{
  "hidden_size": 224,
  "experts_per_token": 2,
  "hidden_act": "swiglu",
  "moe_layers": [0, 1, 2, 3, 4, 5, 6, 7],
  "balance_loss": 0.0127,
  "router_bias": true,
  "init_std_router": 0.00733,
  "optimizer": "soap_variant",
  "max_grad_norm": 1.0,
  "dataset": "wikipedia_en"
}
Below are experts of layer 2 (counted from 0) of a mixture-of-experts language model. Rows are named router (the router's row for the expert), gate (a neuron's input weights, with its number), up (a neuron's input weights, with its number) and show model dimensions 0-223. Each number is 500 + 25 x the weight over its row's rms, rounded and kept within 0 to 999. Numbers have three digits each.
Before each expert's rows: "comes after" lists some tokens at least twice as common just before its tokens as in all text; "gets" lists some tokens that make up at least twice as much of what it gets as of all text. This comes from a sample of Wikipedia text that the model never trained on. Tokens count by the router's weight.

# expert 40
comes after: " |", " the", ";", " South", " San", " st"
gets: " —", " age", "ō", " Missouri", " Argentina", " Guinea"
router:490523462516524513473473522482482533508479480478466528526487474531541500479489490479509479490450497472474480503489499518531513524520531532463482522526521465471463464532476508482455490484496473544535474526530512483515481532490463491465512475460474465525528499519514483538523484495459485483490487532475528517486499454461490482474527477502462474504509537512467523476479525537495516493462488544546534473487517527479466486515495513531501488520479472524463520527494475535496528485505524556527468474476476476533470541525486521490458483502503489486497534470528519476533489541515484496466506474539521541466512490516516513505522472520479521530467530512515484490501476525471480538556
gate31:494520491516520478496479499493493519556521524449496524514508486478510509475535477482486498533529513525494494501484539466501473486497470486447493512490462546479498535500539531507475524500487511504509431489489511479495510449524485504463491497501502524548478500508461470512543487480479520505522484450482486524481486494530518507496488498479490526445519539449495453496450449491509490489518500505559500480467530513500501465553501456532486485490480491528554497510514489505468512516512529496498491506520492483518479505518516544476468436528497530473520483489493504466490466522488505515471559553505499503523504492455519489506539466519536501474504552491476493484516499451457498506456
up31:515527506512475505493440486536506480480553496532508481459557530499492505470493515506563505521514477504510486528507496484495485518497547508483515415484496499474517507510465495500491508549479501517493498527475456535455557478544497537471473511485528479518497475504516474473489482559501517535496485498536513516471501488515464533465497498538490491465504504475506456537533495518520541462469535488466453493519503532529483499509491539477484484559507535515522455530500486508471484490471503545489504486475470499494515491478494468540496489479488530496509518481495499511489452465553469464484523493467495494516502474498501470521495478490508554527493521500532493524542473515490517493506
gate32:506508557461503518502500508559549512519494504502476551515504496527539502522477511489534516504459500453478497477510505505512485527444529527523508491505473478558488508490455570491467500546502510527500525473482495437490448533541458492476534491469494514494498484523468509488521450510484518500520523527499502463515476493504503480528483526502506551512511504520462505481506476501495463469552516529472510518463510505535528462462494529518472509530498503513460538506515438511509510499517491520481511538495440493531474499529496504495501505494511500485483501513485477532547518508501503493513483487542474530491491519509496520507454479514479519489506488513555473498442484468530458496505
up32:475501467484471518517512500489487543508509463483494511513519495505529491511458467499516521485485518488483500501484490475461526430514469547459513538518493520479498488491527516490536510471454532503519532499475482523494479509474489481492475461555512538469473510511519467514458468513521469501522500502460525493484523506511493541500470501496498489489516462471530516502531498504512455501533491532490476487539498509490520502566508510479474495510524490516501505482479526495437521511489547555483489478475503521460495488463508519484554460506504555529490497505535526460506517492499494485448488503547544486547493553503530473509487462431515488539524494500526462491476507470543499499524
gate33:501522515489456511532535536496513488444484527509506494513544476539534487514470490527485445539501489508523435531500486515494453466498508446500513459511488488495481486481504518470496503498502481499571472519514526494477498502527584518455447526440488459515484497505523506485502447514512484532535469500528494512524516521523482531538507490502504525507512433493497511472501520513503507522457532509473522491468484490563475467484552511490477512512514513482497510512493480539478473551495509530528479487529501511486503474491488443497475484507513483484509537480520523472487472473528523495477524491497527538477483482470477505488502507460482502499546484493466493494501479497492508475528
up33:509493484495503486487526466467480448489513477502517501487537499522513466525493519457503506480518511508509493483529499492525482459483491467467510497520520489522533512507531502560499504522491546516535526474518521521498491527476464474508498519480483474494456507490482485507507496548556488535521521541513548525488484565480523488481497508446515499484520492461517479497509469461533550521496545514488467469535559502514527509507488548539513463494483487522500484492526442530524506530505450525487507506524530485495506533528493521508523510501530469475474526491520466528431539510564531493490482483555497509533525494524492507522490513496486544486501527538520501526516515477495477459487
gate34:503464487515523480497486486466497504492471479521481527499491512524495509474506503507505487476511513563508471472499497464466479459446490497529511527518528487448519500540488511511475513502475499456507525512502482527537538503458483458508471493524459502488490500516532484467511494467477478522476440503506480523525481528471538550503499516428515514520540444485454490478448490511535473478459475464530512526497556514478461498474517476490532538552473459492476516520550486483505472527483511511482509519536512531510474484514488550487502481508484493506541459476518471475527516510501473492476497506511508460528472491504476493521502527502487503497494510529545502507481524466481494467449
up34:494482510553477495482523498527516525519545529455485507486504467506467500519482519481463521549504514516529494550494482491487474490496522495457527447538491477530486469482482503469485532504465494479489526538482516485526496471512513476435500516485502553501553511547452518549487510493520560483501484450452487494529507503502479473484497463499448527458507508482493519511457508496486485496525494489544487498513513466468493504520506502519482503483495524479485530512434491498480447464476516472504482505470507471535518540490475528486505463506499543473489544505502495502471494524507482473521500502482510480491530519499441468466474513491535469513505510468488538538487494503515501447477
gate35:500438507547483513486503511496538506519475504491449503532469533531522506506482493508538463542488541507488527479497485492493513502471542496497514480535481574515506485514468430479488498516505489514531499504510516525525496534494479520508499492538519467473514486541516490554554497490481509528495493497473535528510504477480505496533509518501511484509482486502478488473521529494465526530502491498479451449499473465504485527529479463517523529495502513495484491437434543484513516493496531519510545440513460471474461505523514535475487499482501498509497467487514497516514495503502530517503475476483530507511461489447451515498516534493501542472464497467510493555483531531507489545485
up35:494477492468493477534493485474468477520500502481486487423517482536462478494543514507464542453494503521516457497514493519507492480502494515504479489500456536493533519546498501549524506432463507442505471495496551478448496503524491486451509476510496518505467503488516465469505466516528503486519510467512493489486486491526510508497503491546469483502526498501529503491467506521547533538477503475488482508521501515488500566462531538483459503521490497498458473524526466490516532540518461467528522513521503470505526518490491519450478516492495480530514527546526474511516484479507512473464482495534501536465492492510476510474517485526490471504469557493446491509506451503522474472498
gate36:513531487487515474491495526477526516564507499490457532501453487512543493540543508501483514554541541440472549517482512489524503501501526503501523498528511491529472512498483493512499485538509457481493523486555494470485507467471518542515501519529486510511469475507508503491520511515496531508491541476484568490520538532512564492543473534533481498505498478473498493479480498469487519502516498491512537491497518513504542460509487514521497518455519506533532505504505507494487485518509553520466520495471455464494478482481530488497511493435462509533494483502489480485495505520521442448467494468488528541469505538527467496500543491477489474516461507517515481534524510481486448501475
up36:475553474503503524480485524460490530468525510506494486510469506488471466469505533510541476479489471499520520546490513474480525486518484464473536486525552503480457525526549535513496443491487527513512487528465470500499479501510490494513508504527471461486455518547457502533471539498483470508519470438495461487494485513505506512518546513506516502463506514495478540530518501474506532486527500477501493474501536521521489530489457499520508506502508508456485528493458495554521473529500533466528500454508511532517501529504515502459473528495525503520449523502509522508500470496484503459464511497526508494559461507488518505452442478478515466530495508481547541489533496500539521494499
gate37:515488510488526514483514488539542509478494497468534439494476456510486508518520522469483472467475498471478479472492510504469503506573511521503515505536513551435475529490560495483502521532605500507523478486485532509511489526493539507523538506498495487487508515511512471520513513505454511512472512512464488495484458450492508492499505502494471531487510513525501488491501502508492496485425493529510500496533493477507518514468524490498480561548466462498536494510509524523498471521471535504513530488492523485534465516530519473494555524488476484544503504535458517495479526533517504485462472486477509508503499505472517530522487515497475509498483479485491471501495535536461493560489
up37:490501539553507514503528496524494506486507507462462521531507502539509516434481475545454488474524472543524475504480481483459550508485502457504524490500516513481489458502511473461496501526541470477488546572470495515498499478535500522517512532539486518496453524457495499493439525499513500500474474485506477445515483492521506500525543455517481477510528518511525502480515476484529484487490522493455497477492495526504540509468541500512529543525496519472562468504521478502488476505473458527478518535497485446538468502462491536503506523514465478519508501480482482474497512490480467446476512507506506516494519518523522525514504473521499507545507479517492458471536490499490507533500
gate38:504494477459503479459519507507501494509469492492492475524474497482498486497496486503503483495541522476486524521480474474505482479504505518471548516504520485516488465558455474468496493563492508507491481504482502534536482490455480454489498510510509439531505485507534458539513533527501516482522498490472511509490537521544473499486530538515505513446521469547497546511494519477506478518505514506512506522478478488514499536470474540538492491445482519535471486495507466513489528502491484518507539494496484472466477548473532528532490461522508538519485551488502470478479523526459495467467459514512482548532465505483424529513519499463513535505482495479506555500503521499516504552533
up38:508460481523524462510522497486480461521457499464535510477496476505512488494559484519497485497541438482484480529531529508484458464441513516487487553482463497498450503486477540529468548542506499497495548490491497542530506496485540485507507462505480479460500492475510483548528460479539525494517475512463504505494562463484539508518502493471501467509522569455495498482493519475474493475527518499535516526533562455471491490480493498465511545501492527526516526482510512472538518507531503515497482476509505537477528504498471498500503502529514499491481499495509521468471497462538537524505455498504518492497508479468470470494531514515524511496497481494505495499505446473507473487492
gate39:500478507524478522478512490526505511518457501441541530519477482532547492481533509491478485542534501521514482464514486510520528472517533526516487508538518500526478463504494486499472484534521485466513538516520514511516502517474482514491487466435494531467522457545509502601498484528514497491508442508516506503514479481518475499502469522444517527521558482500480482531494517503455486475514516471497498513501489466504514488523541506510481536524508499479486487465533517519516554486506489478473501481449512507507508503496492504491494437511521467527478486455497499513532507534496509490470508481577484494493485492497507517486476495506543492516526485476460449449515504474470493468483
up39:508487538507494523483550443498497532525485475517525502490453489512478483510520514467503555515544495522533512458516463483459517513528545498518556500492473514485488535494551505484511525474533471511487516465528468501513508522488451515529500504516495516528508485487535475484495471531516486519520445529531503498497522500487483488462519536495476523515485461462502567471494443538480478482529515498490532502499501437489503475497486527487489446513515498490454502453460486497500481499512540539490558496510498478533496510491487455534481518448533495456482516512502462477524491526502496462475481504502521541509498516495519482510505497483515530505500495486475506456512445503466512527499
gate40:523509557485454522476476526480494523483501530531485513517488570517523439513510513483513472469439498517473475511467493537494460493517474501527497468492508502452487480524505496520511525530466544478496459480519505500478489458526514494451518481472504518477517532516557490495508468537440535483516464485530513494506481460503482525511511527517455484474531472484513471463517490466495505544521520497486507513503540498498477506515511539482496510479407481479517469490521518526503486516522494532494511511443483485503483509488542529510498516449472477501492509535507506507504518516512472509489490509547479474536462498492488517524479472535456517511501495557506481511520494516479502481519
up40:511519508525520529548514462511481459547514516480479546490489466508475520464457525545543519524496511466492492509539531481500538498502518538523495470484465457523482512526496460504480517491490510533514462493504504495497537503469450514477493466568512507510492491503511490521469554472531514516491480483473493488478550484505497514495499547490545511510527501494517470529530511499518510440494483496505508502468484544535507523514464469507460494467503499515504482488462513504483489532471500509511479485478495511509443490512523477481470521493534532529491493508539470499539519426529485457511481448490501538498481479483468471477501513535527453530518490502472507526483493524533479544495
gate41:524529508467517500515526478499492492528498488462493495485501471485509516521490487472443491511486491470531527523502514490487546504509484485475475488447497486455535475530464478507517489487479544515532478496477513468484487505532480482505515448478469540497474503524527564528495455519520506515478474505477499483531475501527531484518550493494484522486451525493482516504492501515484479509479474490507488459512470510490492466462506525518528495508546501488455545511534534503469498525477534502525511497453554467472465434482534520519484459503508491475516518490497522513502527459462569537450496518471484459492500518523459516468509453502487476503524478511504536474481516514500457496542
up41:526517516514482531506522489514481508508494487530502497484483515559519464482482477507549506512518506502457553508476487495501443480481471487501530521476491470492490468507510512492480461487528475483485486540502529551551509518464527439471506539522493512516498524463500517516519487473491493546491519491507506514494545527494505504498493512480505501466516524508490517517510499511514505445463503439499532515465528517535441477473436493476523484434502496506528457491494514472430470492488438448488482518493519525471577508524530452558505493524461532525475496523504521499509504492502515456489490476502503507499492480497509502487529515511487501514472534515511476488501524509526508491493
gate42:525525481548484514508538509494495516501461525490483524500511510502509472476462465467498495531502512513532497483487507506487466541538489509504494541524491510527441476482475512525476496480525524489503510516462501524491492520460464528500479501494474522507520513507520476505563490458480454505481520509490509477500508516512514528520529508490508507502493517500522526472531487520556514462506487504505520515466531521571491538479484521526527512536495463509454483526488488530495486475479469514458502502549523488512506452475524493520488482531463554526508527527470499492528457520465497492515539501495443470453518519547510453510513456556519458490509526544530450503492539469508496519481
up42:490536500502467481516500519545522505514447494498479540510497515476503511504474493482506505505458523520510499508509519548532484472510549491481465487519515494521493514497555526528469487479500499507447540466452515510483491522500465500461488522547494472499503495485468484497503511501533468479513520518498530470520502541486546491500472447499495502532505465507464490462475473508548473507502511511497516509497508506527498539498514441482479508499458480515481499484465451476537525530482513495524466495534536522510523535455511514517495513474440566532509495451486489495520492476540486465472453465475489473463477492502469486470522477522507447497541497508500521494499498543494442463488
gate43:494464460485515512488474493520508488512535499501495482494509526490471523475449504505480474466519489520478471481522559488478470522524475513503490515534563471507482505495500498504482532530522456469512501457523476507513520497491452489457502510509490489476520499476485509499506487509551454503491509502492513511476525477486509510507469484484544526482487464450463488500516499509527451502550555488518514507458477513460530469520476492484512514480444463509476485504503484499499437457541563496506471547505489542500489471529504514484476514482531522497473528484469484480482465481532533466481475539497505549474499488486465536450490476475503523490506547530482485490470478541497483536470
up43:435464461526516479515493505505505498471521550505479516471509500474501523493501497513465473501450518503549490501474509507471455484451525508495511516517515467484477519512511481510477495483518491456521510485535511451529480504529507474476467488520505483501526517471489508498501488548486482481534511514447497520520543534479509475531472495459471505521509491534498506471535459497444446476511546492490505443512478489498536442528471473475512495496449536493461474501478489473468485498507469508521555520486498487526475510439469528530497481534516475509500514489515505562483466521511507493505497538506504499524464539482458491464506498471506530491494485506470520480497505525559503509496
gate44:530475520489524515446505521492516527530511482482488512516519460509468506482508502446522485526504499483524515525474533518526492518536458500478461454499512485507491455589504523448555513500522532502540495509454484473504523454493482476515539479458559505509477494500493499503503522505480487522521475484523508490483506501494535512484482546547520516524500548458475538496522527475515504472494508514487491448494481536493502474495527453489506500482499489506501490473493495516506538521539490504487517501449489506511526490516468489536513496526488525500499502535472548470487461475493479490525523486477488432474545471537490511481537479515509479543505527471488470487501450519525492486537
up44:506461496498496540470489510457499472501526484500482506547463552489483546504482522517516475497452500475490461500484495545494538505525509494497542504513508473520520525522499510485453522467503489519484528508520523487480475473511472533497522470499483539449541491465510519470429504520454437469522504526491440472524493532508498507461519541508467465482522461523470488482527493510500469468532495446494496517490519535472535491489476521508470496488489506512500544495548526512481490535504505461493490495515540525496502489497501498516452463476456492473514474489492495477518522501460480530503492516485505486528508528483433533476486500493557488544480520509481472513514522524507508481532
gate45:466477464504519512500434524480486491464485512506467505494461494469545543486509514475509468531506501512474478461483525516516485487522520489505501498470499490506463548553465479494492538550491475480515525475498508541506510483485476515527490506528465482508496522516483507482520490451542506465496485521499426483472519522524535523496494518486504504514522508479531496492482496449487529477493490489476505501441537498514513500497497488542493486489529460543483534497506488506516502508523533494434471492485523475544502479500567528483522472513503485526498501496509514490485546504518523545528491509524551469435497472459476530447466475536508506485450533497534475526489488502520484504486
up45:501424516524446465488481516477485516470497489479525523511498486486494501496504542490456470491498519501518532470474472499497547449508486527488474501467503493491510481475499490483503532553472473493506529497528502467463502502476501529489503471516491494499521483534508504494437511495469537482467504478497540466491472482520519496438517524477508517519514536470494497514546500509493527495490525517529485476493477465500512442464492506517495505466514495471545542540481517503535506512533444503492538510483493485507530511516494461465548437526515494477528540490523462498494518452468519524555502492491485474494486498481480513459492469535484483473473497478508478476527477568483493505464
gate46:488522497469487544498500483505500505503501474514503487477493544504475491524492494491529508508499496473498518504499464497515490505489524515479488500480504461518506557491494519536514506512494495508491473486441455474501509470528490502459529463458461445514494524518499496471498535487488521478526501496505491502494521455542503532486510492456474507453468487448471509503495551512483504561538485484534504496549509483555468470489500577516493531505483499546470513507515512495493507472495491527487512463495500475500484554537552474497506512487498486505525499528486530510545521541543543526433492504528483502427482531472470515528486487482536527472471502540514520535497488488492460472503
up46:476518518491521467515498501505495458535515516463500478508491443503518530539509533540534501493515511528530475477462472502493536527544487527457473462536538493481506508520519516459504494504491464545488484477514526521518496526539511501526522504489464521445501536520503547461460479488513556493467498477500485492453526503519515524523495501555526460508529488496521476504442518473487506460516487529482505454513487483518477538484532464488502463469493525468484505514476469502532531491485462494507547532532505453495519525515497498509532491530484506512507464517509503513468494524515456523499505503517516490483470498445481509493477553496517521483470479543551491512517527504473529514535
gate47:504491490471530507509520533523511547556506523483521504476509483539470454522530488503439487495498456474479483493501485450489490530513495479504466513494488529519548494550439493505547525496466486492523450521529515488514448485520489507514495481510499470497464471504518516502516479529506534538485524498521504505533498516535463482512485459473482484564540523522480499490483486458496527505545470501488512479489480509510484499506500517529490469521491462482491479541497532495493501466481492487548522499499506491508462504532508522494474527462456481509503486482548518504453498475427538527521483525567475508519487532441519519464479482506481482514492491481475487516478501524538500491491
up47:524502542469556533479533481467476490502512458497497520525468533502496536443503524510496474489495544512478497508490452491520497514527477530484527446507492480489485500517550535489544469508508516499500540544462516461485487482529509533495493524527480500557519544518537520538461484503512517522544487481520472532515516490465504460504490492481467532477456457475506523466476528517517499481496495515496485482467492545521558501471500499507519509524506497504513456494559510495524474515453482481509488532485529527505514482520504509501515500508530491520521553517485465491503485510534526492522519508484507459513506514525465455498488521450517554477494478560533502500497455494483514499515
gate48:491497496456528475511528470500479465517521536466511544533512529483513507514486517575491489531486526492466475509462525492533504519478508539493520456513567533500551543509504552472493471517502470499502530505489490539510549488507508444485506496486479526534504558526530502478506495451468467550480484509505483473518501512496503461454486509537516498491472477477521496484513513527503527531508477527533499489502511484506531480485554510547474472489458488474498499520469471465466505486456527506493494503522549498544508499499548492468467523496504501478469519498523497543504489462504501521484528507499553481503498531487512515491492498537486482464508529519498513501483510490454466548504
up48:501536518508475498525488510464449507526504551519478513501514494511528544512495513497511483507501474505505503489519495492476487435525470547515546490486512485476526477530482456475501496506474503469497483516492486504468474499483494478486497458543544517486533459550501502537505486582480514458490467475536481467564507523509522522450434528494473499505533523508483514482489541475493517439530506483511438551502527509504476523468494482506526456531493493509482465487522487513503492519516507513541469488493501466472447491485500501480484476505541472518490485485529506494535454503481502494476493491520493497504520484487473476532493537450474496505530500486479517467517491489537507462526
gate49:451499515501477473476516515577534484505529469464489462508498496485506528503514536513450490474518506493533495482484469465494507449495575501480513477548446483511529508528487556519483503549546478510481488516508515518502511558519517516476488508494527509492500528468535479518478536485501496513504448489482493501511495430498499448472489459534502436452515469498504526504498535532487503512496494487488479461538493479527482486478517512563517500514472497520480522514515488483532513484499490522523486497512442511457521474468491494503516529516502513511534519495492498500528482439451495483469520450504496496510484499483473466523490498491487494484467505499513511493473467506494518503465
up49:473457472495466505498502506509441516514489438562503552515532447514520493563481513507501547490494489550514471517466493507467472463498454512536449553499540497461471533487486544502500534496501467494518489504521476484472491488507531463505495489493476473471509522485486457458506515474502431477490512479527527493492479496508476519494506485505505505474525498474513474491521519479489485484502480533508499520507510472519498456495487558476495533464490511483491449514500499500493499492470495477475517510503445539470465478498470507502465502464502456495476479464520507525507514523479489502474485501505463478509533505529511509465468574471511519501495509505501511504528539531515514513462
gate50:484558471495460520466481502470516506518547491534533461495519518475512497522487524485483468495477486522517530513489491482511484456437472458510480474547475491495500507549479461493492549526489510500520467504518486467510519533494524525459493486485504465489529499477514517572504547489485473460498482505495503482529514479522489500455458456450492459469527538472510520474489512504522529492512477500492506522480527495541522486494535479497543503521543512472478478526495491460499483547495512550527498526508506483555511450471483495501497533529517510491506497473518484500548528546511535496483524495502511468494502497506517486508507525477517503425486463478478488482490530504468503497540
up50:512492521519542467482509547481494522541478529531511490511511549449516532467450505503491497470450513510535490500535483515478472469454518508501531509500531494509505495536526482489495518478529479519500482487501545522496486488522494492456501485482464513432545522463504538504531505528510514477521495509499500535540501493535456555518519483503472522477485456507497521463487483509492535502449501482495497513513544497492519517531509507526500531551498536488509496533551508500493476498501545505482522554505496509518506486486543451514505473495496499502453484549496477491495497538560525512508539508516488497471516531551515480522485533530525509470475496472473518500470499559509467490528
gate51:488449508551517505516507517452501498498533488506446494513508434465517498476510528467468505502466532480518498504509492505489568527531523477515450474509518523525498473505524509444438489466472566479493530492474515486456511494514490522509491462505509455476483492502502475488452518462509514493480525564514534504481438492524468450508501483562494530525506497528523505520483494492527503504528512515512508535512515521495506535488492510477532491493469469492499516471471476512481535521476510515504501484524514424507477532505511490460467518537514502495496498529510498507476511511507511529485562515492492510469524498501482505519510474481478477504513442468495459496483457504513519514500
up51:485531480533531531489548508448467498492517482510505523538515494501483473515533505488498495521508485473528465501502473496496506491503492504492476493526472533461534506493485529487526509479554529498511525526513487512497498517469548521514530511531496492481488479423478525437503541474499517487474490488511520526461535521514509468489456491503500536485469431502521476470487484486501480483519505477504507472500509563536526485519513497474514501522483469496493507505481492482531524483500442458495500446516556438480461488450484467540491469511491510514518507526558497534494500538497523495484493483483526480517531497503519507484484519472471471503514519518451465499500488514566469475466
gate52:481540479510460466497533478492518461537540492490510484514524441525557509472526527484516480505502446490521474508484470498494487481518536509502490521508422505549545492536533493502525522496500514522481516529471513534491503496503528527542487455503463507520500491480485505525494485500518493470497509521476516483450501492492547467501496455500460518549493487456483464486496418464470503524478517447502552536476514506491519489487499525486503465482495496488491449470498470495511539502534477526507496475516523489473463526506520491485515508497496500465474526469514530510511544477476499486522468510561473509513524511509484495515506521496532495498512476552517501471516481468528454505507
up52:464521524564506469510488515472523541492494482502490496476452531519446511539469542518536514527497513513466512521503508485506523515500524500515492481490522504458477539507439537512511533494496490478491508477513518445501467461486501496515517481482558466503518528505490473521454503530509505478499515495500526512506512462530477475501506491473525459509510530496479456514494521529511486506520494488518502457494493485537491491472506505522408479522505478512527519521492496531553483467471476520522521519476508543505493476530505531488498529496510517573557502512491458500525467506517454526497499476499537524512494512486484454481512528471468511466493509505525537524483511501505553453527
gate53:482486504460491544523527461496552507555516525520467511515467502491484487496519479485504521482474525470511514477463500502516525469520494484511466534510519509527450481494512473492488502482487497518494487527506488486557518536467500504483504507504525482487508484492524488492513481490469507476512526481493524510455532497442524556497551536500484518460512497516513474498510532503457559499545509495490487520524492472503493501513490489475480504504474476487432502517459524499479508474506486555460486536471512474555513517495512472512490537544509504498505500528533491498470491529440510525509535527480487458493468570538513481444505496497501521492493548511529519466559470464486502499469
up53:500485505544487507493513493484550521539475490479479473484500527509497478489486477518497469495486497492509532540490526487519510504504529491519465502464505512502533556530491464536520508458507502459485510468520453514548505521493489501503521509508476486570506542452470539529522538472508484466444520522477478509468543498517546526503495503501469438482491490491528502525523492485502469562519525496489510492494489520486501491516487487528518523480507519513527488542468474469497524525481479514492459505506478471472499512490519539493481519495531534500515503456496535517485462505499540519522507516511536493523442542500509536491518492504512477541537475478500508422520462433511475467505
gate54:473487521466465496504510494499540546496467515536516527495514486507551504537552540471477487522503460509500548515499471481519531512524513494507504534500513526544447466489528512530470547506484489521507514557518487492512499494471487488478479526516481475501509494495470537497525498499465464497487476497488501481537477501475493492519518523467441536527558493492485504511494531519508530493494488498463462513482458518499514523536508536519484548482488455509475528487494458502518508494505530523516500527519494512512479532474465500480484464516512489487518513502498433556538512486474474505478493571548486518509474549477496469537511488462476566495494476479499482491488488519524463494478
up54:481489500461493483524489471506476526467516473433492488487492468484481518505506516485490519534499482483501497500506527517488547514541468513506515515504501546500500528513520491504528488509470496523461527527481510480506458485472544486499480507477522466512480509499497511516466510521514513497528485535504550473478484482487452534519529528527490484493526521492463515529490521526490486499493538475494461473535479519470507493524538469491516524495466494507517522504486554466499500531503410523499479495473483493535568482528476512500458450552549501496489439476499500517520480540501493503528494564523546530557468522521530504540497503490500504531520460538526499459477500496513488513501
gate55:531538484515491504502496530470473515493529501521456518535456464466505479518470471488499475495493499460483462546486503492502475449562518475488471532484496475477500497478441524470443492549495532510492536474490460489528444490492502528491476526454480547495477515459460471517537511480503516493475490467516512484483500469492505496471458496528537498515502472523530512513533493521531501462504505499511503501483514472500531482542491542475499466512539519510516540474450508480501510504539507505495512500490493496532485499483471481524463507511472524530509494491506515528482524485476504455495526499497487528483482498546537506570523492513517474491499515495525535519561524463510472522551
up55:497505539504514479511515471494523436541501480510529465497528528526513464472483515518501499481500509482512471474506526485510536432494453540446518536479498471520507514511530512514522492459512445506497476523513481549523499491468515493502454500524498470485454536501495499530537514480472478487474490490491483502500426495514533480512465488487496565490461521484472482483508496478493494493499527520492467501474474459439471481472504476473517532510489517520489478479510523500490511481462523568479437513498510501469511497471534534469480530505517520473527538508491513484502468507545532486540518483501528483508500473454505483559523524507498527467476497496499505506516467501481485511476
gate56:517522499478473509496474488522469483465480502469463501492515551521488491475483508492526488455483521526531499464465509494474496519473438496484507513522527483488456496507459520517536497460501519470509543510476518474511494525502516496496511502487457534543463510486512477498454479470498485466488461520497511511512521476478493467471497484504513465498532478522500486465506492491507514555537519528518496500535529563523543478430535485514523518469508475494491510492518518516481481461528510539527460485545510516475470533556533489494491483491503482498529523504528536534482515488487509480519468476496494521476495518522515476564476534496511507523451521456469482526511446481486493507566
up56:510515474487508498479506481471490518485489471462531488551462492515509544508536499508516485535515493505508571499473491473517478494518516553473482515469494539542525487514513480518496493493499502510551449473503495536485515504479478519538487488466499505511506543528479487502526525499448477513518513504502496506483489531518500500549511497527495518494503480516508480534494497536534487489442514470457502527492465479512514516538461471513441472545479465460516506491460504479485553539510487469452463473493486486445496500513458516503489543473512503516517490464507514459455446501495496513537516483484532513521465491481500522437462513470499509494529488535521515467501510545484493471476
gate57:470453520486506500509534509453517475472527510481519512524484485500523502490488511446527459453488488506485449513533481493485495498496520448448485501478484500503496523476491491497492427502514547496532478524513478494477492527487501479441519491531504487528522500494468505507508522518476501527521491528500486468482503487473463470471489480491533527484470522481533460517520505490516512480515514494530501514482526484513531500484511488450516486537495533488451501550489502531468498465509488524469488485507507562503520498544446477522472505558512535500503506520502509475500549523553507521554502535440496497488476508449479469533500463516467511493481465543492492539529523538504487482497
up57:520502516504465460520503516527497489487517458502525508487464539515514501548476503538497539496518506484520531524502522524501499472515506513555485500510507526470515456465509536520494478494495511519502563559494519490502500481500489488498557483505476480521555473504501516506538503518494491476500507511518501520484493534498463447542506495524483490520526478493515481528496488465483540520493504518457479476419521540473511466489474461438527517506450507495491513540487522462520486473476572471523546479480477506515471475535522500525487474522518473511509486503497506518447470476504492530494462484509472526541523525469482536465525508498524530495464475530478506497495507529481486461508
gate58:507514498515486496507496513518462481496502501495534516439512467477492511496496503489484465485543499469484470500527494496508542508488484502445495472523513528518533485466461519505486502548527505509481529492503483530516516477473492561472497507484537449498486503453549463484498557473476504510446490478448488491520501524451535486532503517500524489461503527508522479512489527502469496469474507459471484530471498497508462453462476457492501512455486522504518496532486491524470512476492480496531521513524490498503502500461502497505490517533531482521479482504576501546492486516457494489482497518508462541465516496529445511473473523486475490478509489503491481555492525476493532562554
up58:515482507522514507489482535526500481513496517504516487487497501571551490501485494501502515545511520526518488546519486502512520479475492519532500485525513459539531505507490510529493502480479487491504532470494509482493469559449464521502506517541486498490490483495450499491489521456536483487501478513517503516497496439520524448485494500506519506473452497492529527432514491478519499527484480508490505454517510482531528498479515508477513507520453527494461459509504506442515527477462554511514493570542489447491515541517466493479517487529509452470509478496463516479497501514545510521474522493510547494467438525484492490511482486541539485503493448516471489506488516496523522471460
gate59:477517463520514521515516548473508505506517549492487487514503565545475484495503502516479502472505531495496485537534481504541460510504482488492494502485501510498511525476515466518477492566545470498509499534522480527533471535478498504525496459503517456514491502509487485476479472472474481561502484482462497490534533451503475427483485478494487520496532433505536504466500514497480501524504502456539470461513519488501518519515497517445517449499462467478495468485489530520502531491490546573493487479455517525556471489494500517500532516473524487477495492482505466520502503506488486471487523494489514450507477522525472485471545488490462506520502499529507535480482505487520498458488
up59:475487516490537468524508457473501491532507496491489504519440475528499511533458538486498482499505457482489520472510502465485492494525493499476513499481489467513535489480488512550491477497478499520503501500531503489500559497496486529477559539487517491472529473477530493527547555511549513501493542525480485535460471532507482511482505483470504484441521514514470510550496492490485472493511507496505480473492510481481503438498526510505452542479488479518520516480542466495499531546535474492516491545513444500507531525510525479520477483486551496469460515507491507550529519487468510543534495512498509481579507466491499500517471487522456521526503511512525465512482479527460483482514
gate60:525474464535511486505509489505501508526498508477521492537485465512486524486502499469509519509488524542513532487484492444569497515454466484518522518487537511457512492520468484477523514513524481508457517503536497546524507499515491485510492498489478497512548461477491507512515495539447505472495508506483527517529510475502500474479542516501508516467534506474480468545530479548471525501499491474491522564480531473514505477540529494464506494476460534540519512503501517460460525487517519517475502526437479493467509576509472450462508459510463482476527520506495530467558502455508492491499496488528472534498494495469468479484491527489530504505456503517478462513505494502506550489521
up60:478505502487538504524508531462501486523479491479506499472517512478475483528518495506505512530508495533484485487512475525478563514511477489470455447514510520490519513505480499534483479475446496502487461526535526494497493515501500482499467544519537496489492541485488491500529478442503488510505479502523530511485504486503560489462474478503507521473496518543487498472542530511480512511484505515501475465513468555496505527517518526535514451533516475488485475531462502542501540572450444478550488501524553539467520475525529499507496503551504499524474524539481495553457489516488483521485518492484517481480473517542530501499496527505486517483560509497518488478519558503500471495528
gate61:488499489524455547503520471512522486468474476516494512490500501514538521514534536490511566510512459500525516468503534475468472517502510465430570511549536554531486503483512518484492496467472510514509533515521490516497519483468524487505526513485450504490521532490546537470477476503522502505500486475530460477488488503480492464490530491527469503504482543544479456508508465496507525493498512493540475517490466534495542489496482505518501521481499526521480489504524532454522516477496483533474485473512540509488481519488501514546516473494496527493503482500501524531531525510469473505478510549473511482495508478496525495531542491551509535496466493531580468497554500477489513488537
up61:492530504466486500490495515514513509525440497501529472516480496507460505486463504528521521568535552509472472481514504492512499520555525524503490498464496509535516477525498510517502515537486473504508512511498527460521473505522502544489475478535496507480485519536450496518528503502465496527459490547516543464514493471535510482493498505517502559531537474498497477506508507495515489509544520523542475473501485481476516499487516522502494474498472470473513480520516469485441550468530498515542530534522539549533552484485528464472507519549457482489467468476492514524516489529484530519474428473463504511487457481511488519522521510465510501524478523502490503483500510499528500483450